{"n_layer": 11, "n_experts": 40, "experts_per_token": 8, "routed_scale": 1.0, "seq_len": 512}
Below are experts of layer 5 (counted from 0) of a mixture-of-experts language model. Rows are named router (the router's row for the expert), up (a neuron's input weights, with its number) and show model dimensions 0-255. Each number is 128 + 32 x the weight over its row's rms, rounded and kept within 0 to 255.
After each expert's rows: "comes after" lists some tokens at least twice as common just before its tokens as in all text; "mostly gets" lists some tokens that are sent to it at least half of the time. This comes from a sample of Wikipedia text that the model never trained on. Tokens count by the router's weight.

# expert 4
router [182 159 122 109 162 136 121  67  72 144 106 114 117 130 157 104 119  65 142 133  84 136  80 101  31 120 128 149 139 180 151 106 163  39 134 145 114 179 100 139 130 139 112 149 133 107 134 117 149  91  99  79 119 125 117 143 134 151 175  99 116 112  75  82 124 160  75 141 156  68  89 100 122 126 160 100 106 103 102 120 152 160  92 131 144 101 117  99 171  90 128 100  88 192 144  89 108 144 141 118 141 197 164 133 158 171  90 101 127 156 134 107 135 174 165 132 129  71  32 154 139  78 172 126 237 125 210 134 116 123 147  97 155 146 164  95 111 131 170 157 149 124 139 125 159 150 126 137  82 128 108  91  76 129 101 137 145 145 155 120 117 141 115 171 149 119 166 121 113 142 142 120 149 100 122 109 105  97 142 117 119 142 175  79 147  94 134 158 127 146 144 131 127  53 177 125 164 160 187 111 150 127 152 161 123  95 179 150 166 129 154 148 196 113 150 109  94 143 159 165 108 169  79 104 127  80 139 135 217 147  51 108 112 104  98 148 129 108 114 125 106  55 128 107 153 149 181  91 144 132 182 174 149 107 136 101]
up2 [152 131 103 100 126 146 100  14 145 120 102 135 161 141 148 117 209  75 158 138 127  84  53 151  71 124 137  85  83 177 182  44 147 136 110 134 174 150  87 147 149 211 120 101 106 165 109 130 132 142 156 103  80 171 113 101 172  94 118 141  60 109 131 130  95 151 120 176 123 141 159 124 143 113 139 131 102 142 128  92 123 166 158  83 117 131 138 109 194 104 139 139 200  76 126 124 143 147 144 142 114 106 119 116 113 169 135 109 179 138 148 147 158 117 185 156 172  93  88 129 114  83 114 148 104  74  73 107 110  98  77 113 129 102 113  71 158 162 109 134  87 116 178 142 104 164  80 132 120 146 144 167 107 110 104 115 129 121 170 156 182 152 104 102 128 161 161 169 121 119  93 125 182 138 136 127 186 142 149 164 153 155 117 106 107  61 167 143 149 120 167 129 154  89 154 109  78 124 133  63 148 119 132 129 150 148  96 118 157 133 174 160 105  54 151  82 128 185 152 107 110  94 157  65 119 112 103 136 198 148  36 105 119 131 132 171 131 103 111 136 149 133 131 131 120 152 179 104 157 156 134 134  77 177  90 119]
comes after: " |", "|", " –", " 2:", " 3:", " /"
mostly gets: " ", " —", "6)", "1)", "8)", "0)"

# expert 29
router [104 113  91 114 132 110 123 144  95 179 138 128 166 129 215 104  94 117 104 172 134 132 107 172 118 123 172 115  65 175 122 167 157 157 120 120 135 148 116 101 143 150 168 116 148  99 149 142 136 124 160 117 102 144 130 100 106 144 144 127 184 139  47 131  96  78 165  91 165 109 131 129 153 129 119 133  75 107 147 176  95 183 123 135 133 116 110 138 127 125  41 169  97 113 105 111  91 181 120 145 125 163 162 156 122 130 120 122 151 101 145 119 113 111  82 152  78  77 152 157 187 138 120  95  61 145 183 110 107 157 121  54 116  96 161  96 154 115 125 196 131  91 141 114 146 187 103 100  70 104 107 159 179 162 191 150 175 129 132 218 128 105 127 188  91  95 170 107 122 100 110 105  65 172 153 140 108  83  89  95 145  77 113  80 118 114 121 138 180 142 170 143 166 135 117 107 111 119 150 131 125 105 136 103 114 149  47 141 113 119 143 112  52 130 137 161 152 141 185  54  32 108 168 185 145 138 100 143 112 158 159 145 112 138 161  87 123  92 181 124 112 144 126 188  83 122 137  94 160 126 116 112 142 140 182 121]
up2 [192 163 142  76 145 164 116 141 169 125 113 171 127 170 121 156 126  45 150 121  83  96 159 102 181 146 110 134  97 125 160 169  99  37  92 137 125 169  90 153 151 120  85 122 136 149 188 104  90 178  89  97 112 129 127 152 102 121 154 129 115  88 106 171  98  73 148 115 124 136  80  96 157 135  82 115 135  63 190 151 147 133  95 110 128  91 133 171 119 100 157  98 127 122 163 177 174 154 145 114 152 129 114  70 123  91 100 107 119 109 144 118 148 116 125 150 136 132 120  81 120 127 144  67 112  91 172 136 155 118 172 143 152 220 159 118 100 160 111   9 204 115  85 139 136 117 118 145 118 108 103 127 210 139 117 157 144 108 128 151 127 125 218 159 102 121 146  91 132 174 135 132 160  89 166  66 146  96 103  96 107 121 115 169 134 166 125 139 140 120  92 136 137 126 178 121 137 128 180  67  99 146 128 136 154 134 113 120 139 107  82 107 113  85 152 126 105 108 128 145 159 131 145 148 171  96 172 129 165  96 158  85  35 180 147  89 147 138 141 139 152 153 157  65 130 123  77 161 113 137 145 164  60 149 140 111]
comes after: " |", "°", " $", "′", ":", "9"
mostly gets: ".1", ".3", "°", ".5", ".2", " $"

# expert 33
router [126 106  71 138  68 119 115 110 144  65 178  90 103 120 105 156 158 149 118 113 139 109 158 104 126 134 159 164  87 137 160  87 145 116 167 117  90 149 108 150 131 106 118 142 139  81 175 152 100 159 133 157  77 180 182  86 152 130 131 145  35  84 123 207 154  88 182 137  98 143 200 139 115 101 116 115  89 139 102  58 149 101 159 156  79  90 106 149 110 105  93 148 128 110 121  95 106 113 205 143  99 140 168  99 190  96  76 120 184  97 154 159 158 141 142 149 117 113 148 134 130 132 118 103 131  92 204  89  87 145 100  95 114 103 132 136 134  73  95 117 102 158 166 206 101  91 126 118 186 101 115  99 125 144  72 165 174 136 149  72 133 163  92 151 135  88 140 143 210 177 147 165 101 130 118 124 151  99 136 128  91 125 145 132 133  88  93 123 133 137  93 138 152 138 191  73 135 107 130 136  77 125 129 116 146 147 169  96 163 144 110 189 121  97 147 113 137 130 146 131  79 125 139 140 148 106 159 166  73 116  98  98 159  74 140 154  92  82 110  86 178 173 139 147 155 101 133 147 172 149 190 172  79 185 165 140]
up2 [ 76 100 109  96 145 137 170 116  88 111 104 143  84 113  93 108 171 185 153  86 124 107  95 132 107 136 179 118 147  99 151 105 151 113  87  91 140 128 143 147 133 140  82 184 156 143  89 111 149 176 131 122  95 142 160 139 141  98 128 158 140  95 172 116 108 109 121 146 125 147 168 116 127 165  97  45 140 125 105 139 163 216  44 119 159  98 123 146 141  96 169  78  96 190 104  80  74 114 111 177 114 134 121 108 158 117 136 129 107 125  84 167 124 155 104 136  95 134 128 124 176 102 120 115 182 103  92  88 190 134 102  55 100  81 146  91 167 148 190 191  76 150 164 129 122  72 145 136 112 138 116  97 106 110 106 143 143 118 116  62 153 134 196 174 161 133  97 109 132 159 171 169 122 161 123  92  84 108 130 135  97 148 145 113 183 167 158 176 138 161 177  98  46 111 116 137 111 140 147 146 115  91 160 119 108  82 107 110 101 148 133 106 105 165  97 113 181 115 179 136 130  99 119  94 136 108 172 168 113 109 170  88 139 140 127 182 118 130 100 153 118 201 131  85 159 104 198  57 209 161 115 165 157 115 128 160]
comes after: "\n", "/", " (", "\"", " \"", "("
mostly gets: " (", " d", " \"", "/", " b", "("

# expert 16
router [ 86 141 167 132 111 174 109 189 119 175 150 108 158 177  91 164 131 171 104 157 141 140 156 117 100 127 156 126 184  93 113 105 118 125 122  64  28  64 128 149 101 138 120 187 128 139 116 109 167 106  74 115 153 114  82  80  96 100 125 121  97 165 123 104 120 125 134 101 106  60  99 162 115 161 183  76 140 201 141 143 106 100 136 135 155 163  72 146 101 122 130 106 104  42 100 113 131 118 142 158 127 131 143 152 172 121 161  98 113 137 164 108 118  78 124 190 128 188 148 169  84  98 164  87 205 140 135 129 131 129 172  93 109 134 137 107  98 128 102 145 168 186 141 199 118 119  83 137 157 159 108 147 157 119 150 148 143 130  99  68 123 133 150 179  89 148 115  53 133 129 104  95 126 202 104 108 171 112 136 172 193 126 129 151 136 121 125 121  89 139  82 150 120 124 154 160  92  55 108 104  96  79 133 182 123 146 144 125  89 132 143 134 130 110  88 177  90 145 153 163  80 153 155 113 186 162  82 119 104 151 152  89 106 170 119 118 189 158 148 137 127 121 189  99 167 153 133  84  97  95  74  88 135 102 128 144]
up1 [ 97  89  79 156 112 110  88 119 154 104 138 107 217 115  99 109 144 102 112 120 143 137 112  80  84 157 137 122 116 153 177 138 147  99 195 121 101 114  90 113 177 172  79 124  74 148 160  52 130 113 129 106 124  90 116  84  97 136 157  85 137  42 104  93  95 135 127 178  84  88 176  94  96  87  82 127 172 149 153 116  88 153 160 130 160 161 179 168 205  97  88 157 146 100 128 136 148 114 115 116 118 139 116 115 116  95  89 172 117 142 105 134 119 167 130 139 157 141 205 147  67  86 137 124 177  99 110  88 131 170 151 207 167 201 121 123 118 111 156 103 126 137 127  83 108 107 133 108 132  51 129 100 170  93 181 158 154 122 152 172 132 151  70 147 142 159 117 218 168 161 140  55 144 139 139 186 164 137 167  85  78 124 114 128 135 113  95 139 145 142 147 146 182 161 118 166 150  94 128 139  81  89  64 130 160 100 196  84 150  98  88 123 119 126 134 109 103 102  97 134 144 161 153 137  96 159 132 154 118 178 100 126 128 175 158 103 126  96  87 123 156 138  99 150 108 107 117 157 107 149 125 169 129 144 157 145]
comes after: " of", " in", " with", " for", " to", " as"
mostly gets: " a", " the", " The", " his", " an", "The"

# expert 13
router [182 128 100 106 130 127 105 157 112  75 112 127 110 170 109 167 176 130 132 157 109 108  89 139  72 112 147 215 195 157 122  74 144 104 144 133 117 161 103 163 164 144 170  48 185 132 140 164 158  51 150 122 114 128  90 124 130  91 105 114  86  85 106 131 138  94 169 142  68 106 108 139 127 106 154 148 151 149 143 142  99 149 139 125  95 164 147 105 219  84 109 136 147 169 133 128 149 142 118 136 103 129 122  39 151 121 170 174 171 116 119 129 143 103 120 115 145 112 149 107 159 109  73 106  77 119  76 160 134 132 150 152 112  95 154 131 156 117  99 137 109 149  74 128 145 171 178 128 145 130 166 150  83 155  81 126 149 112 122 102 128 173 138  90 135 159 154 105 112 163  94 175 123 154 182 107 141 129 104 137 105 138 152 144 126 144 121  78  29  78 137 146 119 133 121 194 107 172 156  99 129 116  52 131 121 125  41 110 113 162  92  81 158 148 149 159 108 136 134 167 152 101 148 138 153  55  75 158  59 152 117 124 130 156 128 188  94 116 177 176 147 134  45 113 186 147 162 111 172 123  94  94 140 144  95 108]
up1 [137 129 105 120 101 157  98 153 114 111 124 142 115 123 139 139 107 137 142 137 154  62 144  73  69 152  63  51 172 145  98 115 147 108 115 123 161 117 166 117 144 167 113  62 132 180 135 162 112 120  70 150 139 167 131 140 124  81 113 132 155  66 121 138 160 101 141  93 127 141 134 170 138 112 142 133 143 148 146  98 105  87 100 106 164 168 153 148 115 149 126 142 155 152 181 103  91 124 112 122  84 107 135   7 175 116  27 144 123  51  89  69 120 173 205 122 137  84 131 126 144  92 137 187 114  96 175 106  99 131 128 175 137 112 151 209 112 175 196 183 154 106 133  78 119 151 117 151 151 116 196 143 101 125  73 119 136 184 161 100 127 158 132 161  95 202 117 109  88 186 130 142  99  91 180  93 172 102  97 119 138 144 153 140 182 125 119 106 134 112 110 149  98 137 148 163 131 164 142 175  74 108  62 178  95 131 117 133 106 108  77 176 112  92 101 155 104 108 180 139 121 156 102 140 158 136  89  81 159 156 122 129 123 138 154 156 108 144 137  92 117 122 122 131 135 148 115 101 133 111  99 108 147 105 158 198]
comes after: "\n", " |", ".", "===", " =", " =="
mostly gets: "\n", "|", " \"B", "==S", "|---|---|---|---|", " \\"

# expert 31
router [141 105  88 163 113 169 136  85 109  78 120 140 142 122 104 183 128 141 153 102 116 135 134  73 124 104 170 121 108 134 150 118 102 126 125 139  90 116 172 133 126  76 141 190 138 160 116 102 142  92 155 122 147 124 127 107 152  80 144 137 155 101 161 119  98 163  87 216  67  89 146 114 101  64  93 135 181 143 145 138  97 106 142 112 178 141 108 128 119 124 136 135  76 161 120 193 143 102 193 164 113 125 117  86 114 122 129 102  35 145 142 157  93 157 148 109 153 179 146 120 137 129  91  75  67 147  68 134  96 144 124 108 174 120 103 163  96 116 147 187  75 129  96 146  98 143 116  72 132 110 140 124 108 136  91  87 163 152 116 133 132 188  74 124  79 145 136 133 136 122 169  44 127 134 153 144 204 175 115  96 128 119 112  58 122  99 176 128 120 158 150 167 129 130 124 110 125 172 157 123 111 151 121 135 114 152 148  63 101 118 221 159  55 170 156 117 134 103  89 102 139  79 161 113 104 180 104 104 132 140 118 173 157 179 140 180 139  87 195  78 116  98 194 136 116 152 136  71 133 152 141 172 126 129 168 194]
up0 [185 132 179 113 121 113  74  91 137  86 124 132  98 143 121  80  95 110 159  72 193 145 129  56 130  91 197 142 107 212 112 140  88 150  93 105 154 116 102  61  69 112 122 175  96  85 126 136 103 154 115  97 148 156 112 167 159 109 145 145 181 126 193 135  63 119  85 127 116 108 196  66 187 130 132 131  94 110 199  99 137 135 163 133  76  90 139 140 117 109  59 180 117 114 114 101 135 141 120 184  99 150 160 163  94 124 153  85 115 134 113  79 160 170 135 145 137 162 129 129 130  86 156 170 148 135 121 110 127 127 135 150 155  91 104 179 145 192 157 129 141 129 133 136  86 194 102 127 189 115 150  99 133  86 137 116 184 153  86 164  98 213 167 134 174 107 127 152 142 112 126 126 107 106 126 120 126  97 150 168 127 150 149  78 100 154 108 101 142 147 145 134 186 109  54 113 121 137  78  50  74 188 154 131 131 108 106 119 150 185 176 149  93 115 157 123  63 130 145 105 146 149 105 135 136 148 157 127 109 142 103 110 106 113 160 123  92  61 104 121 109 137 171 106  70 120 130 147 130 151 138 150 158 145  86 114]
comes after: " in", ".", " the", " In", "In", "s."
mostly gets: " In", "In", " during", " in", " when", " On"

# expert 24
router [167 132 150 158 184 159 151 120 156 103 124 143 153  95 139 165 152 126  96 119  85 116 113  88  97 136 126 116 131  61  81 167  94 139 138 120 135 132 200 130 125 124 135 182 123 138 102 127 137 122  53 126  57 147 127 170 137 165 137  81 117 121 107 105 109 142  84  93   6 144 141 158 101 200 182 125 141 107 122  99 165  71 134 191 135  77 143 161  65 133 109 130  96 134 179 130 122 112 108  90 139 118 137 186 215 128 145 123 167 151 146  99  93 121 155 138 148 109 111 101 120 128  76 186 143 201 147  94 174  97 127 141 135 142 143  84  92 127 164  47 128 172 164 171  83 172  99  57 114  67  92 176 145 146  97  91 109 129 135 127 122 154 167 131 133 166  70 109 195 139 146 145  98 162 171 118 122 104 108 104 137 183 181 177 135 115 163 116 146 116 135  77 129 144 169 175 133 129  95 108 148  98 152  90  77 137 144 134 123 112 117 120 145 118 147  79 140 129 130 130 171 127 177 111 118 132 144 163 120  72 123  94  97  80 112 157 186  94 150 130 150 106 128  83 103  98  98 136  78 143 126 160 103 171  92 168]
up1 [145  94 121 110 116 121 102 146 117 120 162  97 149 115  94 138 137 145  78 134  45 133 184 129 121 146 119 109 192 145 178 137  97 110 119 115 156 162 167 113 135 115 163 140 151 168 156 113 115 147 114 151 107 125 116 117 171 111  77  50 143  74  95 112 103  68 171 103 161 124 116 147  71 159 127 109 108 173 128  87 135 155 178  67 147 136 117 124 128  75 160 101 126 128 167 117 174 109 124 136 157 152 105 123 162 108 150 131 161 164  85  93  80 178 136 106 189  82 186 172 126  79  93  91 101  76 143 108 117 122 148 149 123  86 156 129 146 132 166 110 102  82 204 125 125  87  96 121 134 103 117 175 115 156  99 145 159 133 127  96 135 146 171 147 145  65 122 133 130 156 140  89  69 138 121 136  72 181 162  41 117 102 194 131 128  86 143 129 110 196 127 137 144 173 105 126 167 140 122 128 153 111 107 108 144  34 133 193 136  92  64  99 114 155 153 100 118 139  75 180 123 113  65 162 144 109 164 172 149 157 166 145 126  83 116 104 160 108 118  61 152 149 116 119 140 135 134 195 138 153 117 155  78 128 169 218]
comes after: " the", " a", " and", " an", " his", " American"
mostly gets: " American", " National", " film", " World", " U.S.", " British"

# expert 23
router [ 76 143 100 135 186 168 148 120 139 157  92 111 175 169 156 167 133  76  76 140 168  64 151  85 134 100 166 188  73 154 176 114 112 157 120 192  90 150  65 117 150  90 131 142  97 110 111 145 151 110  81  83 211 146 111 129  84 113 125  87 132 161 163 147 152 118 121  85 129  30 184 157 182 137 129  78  94 125 152 102 163  81  63 110 163 188 166 142  96 129 150 150 134 145 138 147 134 124 108 110 129 143 136 194 122 189 172 106 109 136 135 104 135 152 162 118 155 115 123 128 148 134 145  98  99 128 142 108 201 159 138 113  91 167  89 136 165 156  63 123 128 136 175 138 114 116 126 195  81 110 186 129 115 191 149  94  94 128 131 144 160 161 125 150 158 147 127 130 147 144 139  77 143 121 114 145 157 102 133 134 147  97 102  87  90 108  68 134 160  87  89  88 180  86  96 122 107 116 131 111 135 143 135 161  71 148 156  89 134 134  75 159 130 113 137 124  98 149 143  72 135 114 158  93 180 142 101  69 113 151  73  58 209 180 177 129  87 135 132 121 115  75 131 127 101 141 105  88 116 110  98 125 144 117 137 133]
up1 [ 99  95 178 201 112  86 101 103 116  77 115 112 152 117 128 223  83  99  90  74 164 140 114  88  96 101 181 122 110 106  94 124 123  90 134 120  82 151 152 155 141  60 149 144  96 107  73 111 122 132 111 176 143 128 165 119 159 149 113 110 116 179 127 107 125 124 127 191 109 125 149 146 174 135 164 129 113 128 159  71 119 184 117 113 143  99 111 130 150 176 133 121 132 160 146 180 117 118  80 128  70 123 142 114 126  80 119 201 122 150 106  73 166 193 180 157  96 157 147  75 196 148 107 130  72 166 128 165 157 102 139 159 119 102  89 134  81  98 199 182 163 130  71 171 108 158  97 100 175 102 127 126 174 134 110 112  94 111  80 135 154 106 150 142 126 114 109  62 163 107 148 118 117 164 107 166  72 137 186 138 143 148 100 165 225  75 107 112 145 107 132  57 116 117 134 125 106 132 130 115 121 146 167  47 102 123  73 164 111 133 118 136 146 124 128 162 134 146 130 128 172 115  96 101 158 132  72 169 164 170 146 118 134 101 111 131 131 128  88 138 171 101 166  65 154 125 149 163  91 154 120 159 125 120  95 180]
comes after: " was", " is", " the", " a", " are", " were"
mostly gets: " not", " first", " other", " are", " been", " more"

# expert 19
router [ 49 116 126 160 130 111 112 122 216  92 130 137 132 146 118 129 132 149  33 104 147 143  88 229  16 103 163 143 111 156 137  93 162  78 146 140 105 111 137 160 128  91 146 115  76 147  65 162  94 150 109 123 135 120 125 121 118 152  94 103 147 170  81  92  82 186 114 117  96  90 110 152 117 160 141 113 149 161 121 121  93 110 101 140 118 146 105 156  96 103 115 107 112 145 188 124 136 132 122 110 104 127 110 152 122 124 145 127  91 102 104 155 122 168 150 112 122 189 150 119 148 132 103 100 166 187 152 146  97 122 135  85 152 137 117 176 127 155 150  88 212 132 127 129 102 126 146  92 177 142 145  94 101 188 107 203 102 155 114 136 124 140 126 116 127  94 159  93 146 160 105 145 108 103  88 134 122 132  74  82  95 102 132 152 116  96 112 142 157 210  89 142 111 163 155 128 110  88 109 157 155 132 148 138  88 107  97 166 156 172 130 108 189 160  57 145 112 156 106 156 175 143 145 162 107 143 122 156 145 152 134 158 116 163 139  99 103  80 143  84 183 176 165 189 166  99 166  99  76 142  81 146  35 135  79 178]
up1 [ 82 127 132 186 161 134 113 102  71  91 131  90  80 112 112 180 128 161  89 175 148 138 128  71 143 106 148 193 159  40 102 115 149  81 140 105 150 121 177 145 157 103 147 127 139 138 100 103 145 144 120 185 126 124 142 101 128 156  88 160 154 113 112 151 121 145 141 129 104 107 105  82 206 178  58 193 175 126 125 123 120 156 138 127  90 126 110 119 185 161 135 138 172 134 120  95 103 103 111 152 134 132 132  73  73 115 136 117  93 155  72 143 121 216 127 157 109 141 117 120 150  86 147 169 134 114 149 151 146 174 237 139 139 130 114 120 129 120 136 114 144 126 134 170 121 110 150 117 140 106 161  77 104 115 138 150 167 189  97 123 104 155 163 112 165 180 118 197 168  96 124 176  89 164 154 101 115  92  96 132  68 138 120 162 110  93 102 113 149 141  99  87 102 138 192  99 175  61 144 147 161 130 144  48 129 143 119 166  90  80 141 119 128 166 127 108 119 130 127  66 134  96 167 190 127 116 114  30 115 120 129 150  73 121 111 110 155 106 107  73 117 180 115 150 100  69 134 137 114 170 178  94 149 133 104 116]
comes after: " the", " New", " in", " United", "|", " South"
mostly gets: " United", " South", " University", " American", " USA", " National"

# expert 5
router [164 123  99 154 118 127 168 177  79 163 114 108  87 146 113 166 160 129 162 161 149 135  50 117 102 192 126 141 151  40  94 162 114 110 157 133 154 144 142  75 136 109 150 158 108  71 129 142 134 124 166 157 120 123 157  84 108  90 138 149 147 104  56 163 110 162 161  87 152 116 133 139  91 110 188 171  70 150 113 168  92 127 104 122 158  96 156 103 164 175 182  81  65 135 121 128 139 154 119 185 140  87  57 158 146 111 140 145 134 145 112  47  90 104 132 132  77 115 103 183 140  95 161 111 127 131 192 152  96 109 139 120 130  87 157 111 161 110 110  73 124  99 130 112 156 100  96 153  78 109 165 171  85 139 142 117 137 112  71 103 164 131 147 127 100 122 172 102 105 165  83 132 179 134 129 125  97 116 127 154 126  94 148 154 117  75 165 123 222 107 152 159  95 225  74 131  86 101 107 115 111  82 137 131 147 112 143 141 117 159 149 117  93 181 164 127 168 111 145 128 130 130 148 110 142 134  95 150 182 121 150  88 187 149 106 158  97 143  62  78 149  51 185 157  95 125 134 158 140 124 112 111 111 183 142 144]
up0 [127  99 180 124 119  37 107 121 108 108  65  95 129 100 113  83 146 142 112 133 136 158 151  76 115 106 152  63 139 130 138 165 154 144 123 181 160 112  96  77 143 154 139 172  66 126 129  71 131 153 135 125 127 133 122 139 136 157 135  65  97 139 183 133 110 124 132 105 171 191 145 105 110 191 145 156 146 142 174  88 132 160 208  86  79  37 138 121 132 131 154  94 107 142 171  94 134 107 133 167 180 161 189 175 150 122 157 159 137 181 151 123 146 178 104 127 128 106 180 181 132  88  94 115 139 148  99 137 112 117 109  90 138 119 158 143 118 198 101  95  93 134  45 120 153 143 163  53 127  63  94 126 140 109 135 117  80 137 154 165 130 130 137 194 127 139 121 168 127 101 144 128 100  74 110 120 123 144  98 114  74 155  97 122  80 160 182 168 108 104 120 133  91 127 107 150 107 110 160 140 130 100 148 119 150  83 106 165  70 127  90 103 138 137 149  88 137 121 157 142 208  95 153  90  85 120 105 179 192 133 141 126  86 122 156 140 140 140  82 142 119 113 137 104  96  80 163  82 167  83 148 170 199 148  90 138]
comes after: " ", " 0", " —", " 1", ")", " 2"
mostly gets: " |", "|", " ·", " —;", " Born:", ";"

# expert 21
router [113 151 147  49 110 150 164 135  89 155 142 155  65 106 127 144 166 149 172 128 121 108  64 174  75  86 167 104 100 122 111 177 133 111 153 126 157 161 167  66 130  93 138 158 136 146 115  99 125 136 170  75 138 169 116 167 122 105 138 150 116 133 181 168 113 143 154  98 153 126  68 157 105 121  91 121 101 114 125 131 181 209 156 166 146  76 176  74  76  93 120  48  90 153 103 148 117  72  98 182 146 131 120  99 201 119 160 154 140 166 163 137 107 173 185 102 160  93 135 114 148 153  83 145 103 173  95 122 165 176 103 133 137  82 112 119 141  95  80 102 150 142 155 160 146  68 130 121 154  87 107 162 117 119 135 135 113 131 140  82 142 164 131 109 142  64 135 138  81 152  85 126 125 159  82 143  83  87 105 164 135 224  93 152 117 153 120 139 130 168  91 178  95 142 147 170  52 110 131 167 127  90 145 179 186 107  70  84 175 143 171 145 145  86 133 135 136 220 108 114  99 126 138 114 143  89 100 114  81 138 171 132 142 120 145 140 118 119  94 112 120 116  85 129 113  88 153 103 141 123 130 125 148 150 137  79]
up0 [100  78 179  98 145 123 149 103  98 106 106 129 152 113 115 147 127 135 184 164 132 135 133 147  39 164 110  79 113 114 182 141 124  91  97 194 179 137 206 121 149 140 109  98 158 116  75 106 125 112 102 141 128 144  92  92 121 129 175 144  96 189 164  95 107 166 100 143 128 142 182 122  81 174  71 125 142 126  83  86 106 160 109 155 118  93 102  96 155 105  94  86 180 102  96 140 135 122  40 160 116 125 145 115 110 143 168 167 115 185 133 164 129 147 161 163 140 153 109 119 100 114  72  94 121 147 133  91 124 130 106 132 155 147 139  85  86  77 152  92  91 103 104  98 108 157 143 141 134 200 206 137  56 152 149 157 156  96 188 133 119 136 121  95  79 153 120 132 131 100 122 129 128 114  96 118 178 136  87 137 125 177 144 105 155  64 105 119 216 171 154 169 124 135 126  88  97 153 120 223 141 151 142 150 130 104 138 137  88 141 178 171 165 110 146  80 137 130 154 102 116 111 130 100  83  92 176 128 142 140 149  42 147 172 142 134 170 127 117  80 172 156 105 170 159  86 128  87 170  87 130 143 149  88 128 120]
comes after: "\n", "-", ")", " information", " also==", " (0)"
mostly gets: "\n", ":", "=", "==", "-", "s:"

# expert 11
router [129  92  87  79 130  87 163 185  55 167 105 149  90 107 185 121 124 110 141 123 155 139 104 109 117 143 141 208  62 150 129 154 148 206  84 110 157 137  68 137 115 150 127 113 113 124 151  99 122  88 171 138  92 163 142 150 118 127 157 123  98  86  85 135 167  74  87 104 153 159 123 163 136 119  96 155 144 123 153 122 119 138 147 105  97 123  59  98 163 126 118 111 146 168 185  67 105 160 126 155 124 120 131  83 106 104 143 149 147 123 131 171  94 232 136 132 147 133 126 129 149 103 142  80 144 125 149 157  87 117 153 143 104 113 150 140 144  81 165 169 157 114 117 168 157 152 175  71  86 168 120 160 166 140 127 149 113 203 145  96 122 110 142 197  81 125 108 125 122 143 124 151 175 114 154  87 113 165 143 186 102  75 119 142  78 166 216 123 159 170 107 133 140  95  90 110 132 112 151  90 140 150 140 120 141 102 104 120  81  97  80  72  98  82 173 123 169 150 149  90  99 188 110 178 150 143 103 123 203 108  67 127 120 138 158  83  89 172 106  90 129  65 125 129 195  85 110 139 162 122 137 112 107 121  92  87]
up1 [166 119  89 107 201 123 203 151 181 144 112 132 109 158 174 116 110 143 111  73  82 114 125 138 231 131 121  74 134 106 160 163 168 176 140  82 166  98  85 122 108 145 188 107  89  87 128 127 157 132 169  87 125 114 104  84 143 131 142 105 114 104 111  81 103 117 109 139 126 104 111 111 135 176 106  91 185 111 167 135 138 103 100 101 119 100 174 152 159 122 100 155 144  88 133 128 134 111 125 106 128 134  98 144  66 128  71 109 152 150 129 113 155 158 148 100 165 130 134 120 106 117 166 120 150 128 117  92 122  47 131  74 114 134 178 139 136 146 146 107 158  42  93 115 180 133 159 203 130  93 151 144 131 127 153 144  97 104 144 166 118  63 128 120 194 104 156 130 111 177 189 155 115 108  87 119 124 199 122 134  55  83 166 131 133 162 166 152 131 145 111 101  93 141  84  90 155 206 115 139 181 130 166 106  79 188  84 132  55 136 109 140 137 156 178 148 154 118 127 111 130 116 152  99 115 140  77 146 230 138 133 105 121  51 143  94 101 135  94 139 157 157 156 127 129  88 159 128 137 161  97 163 121 115  99 100]
comes after: " |", "|", " 1", " 0", " /", " on"
mostly gets: " 0", " 2", " 6", " 3", " 5", " 7"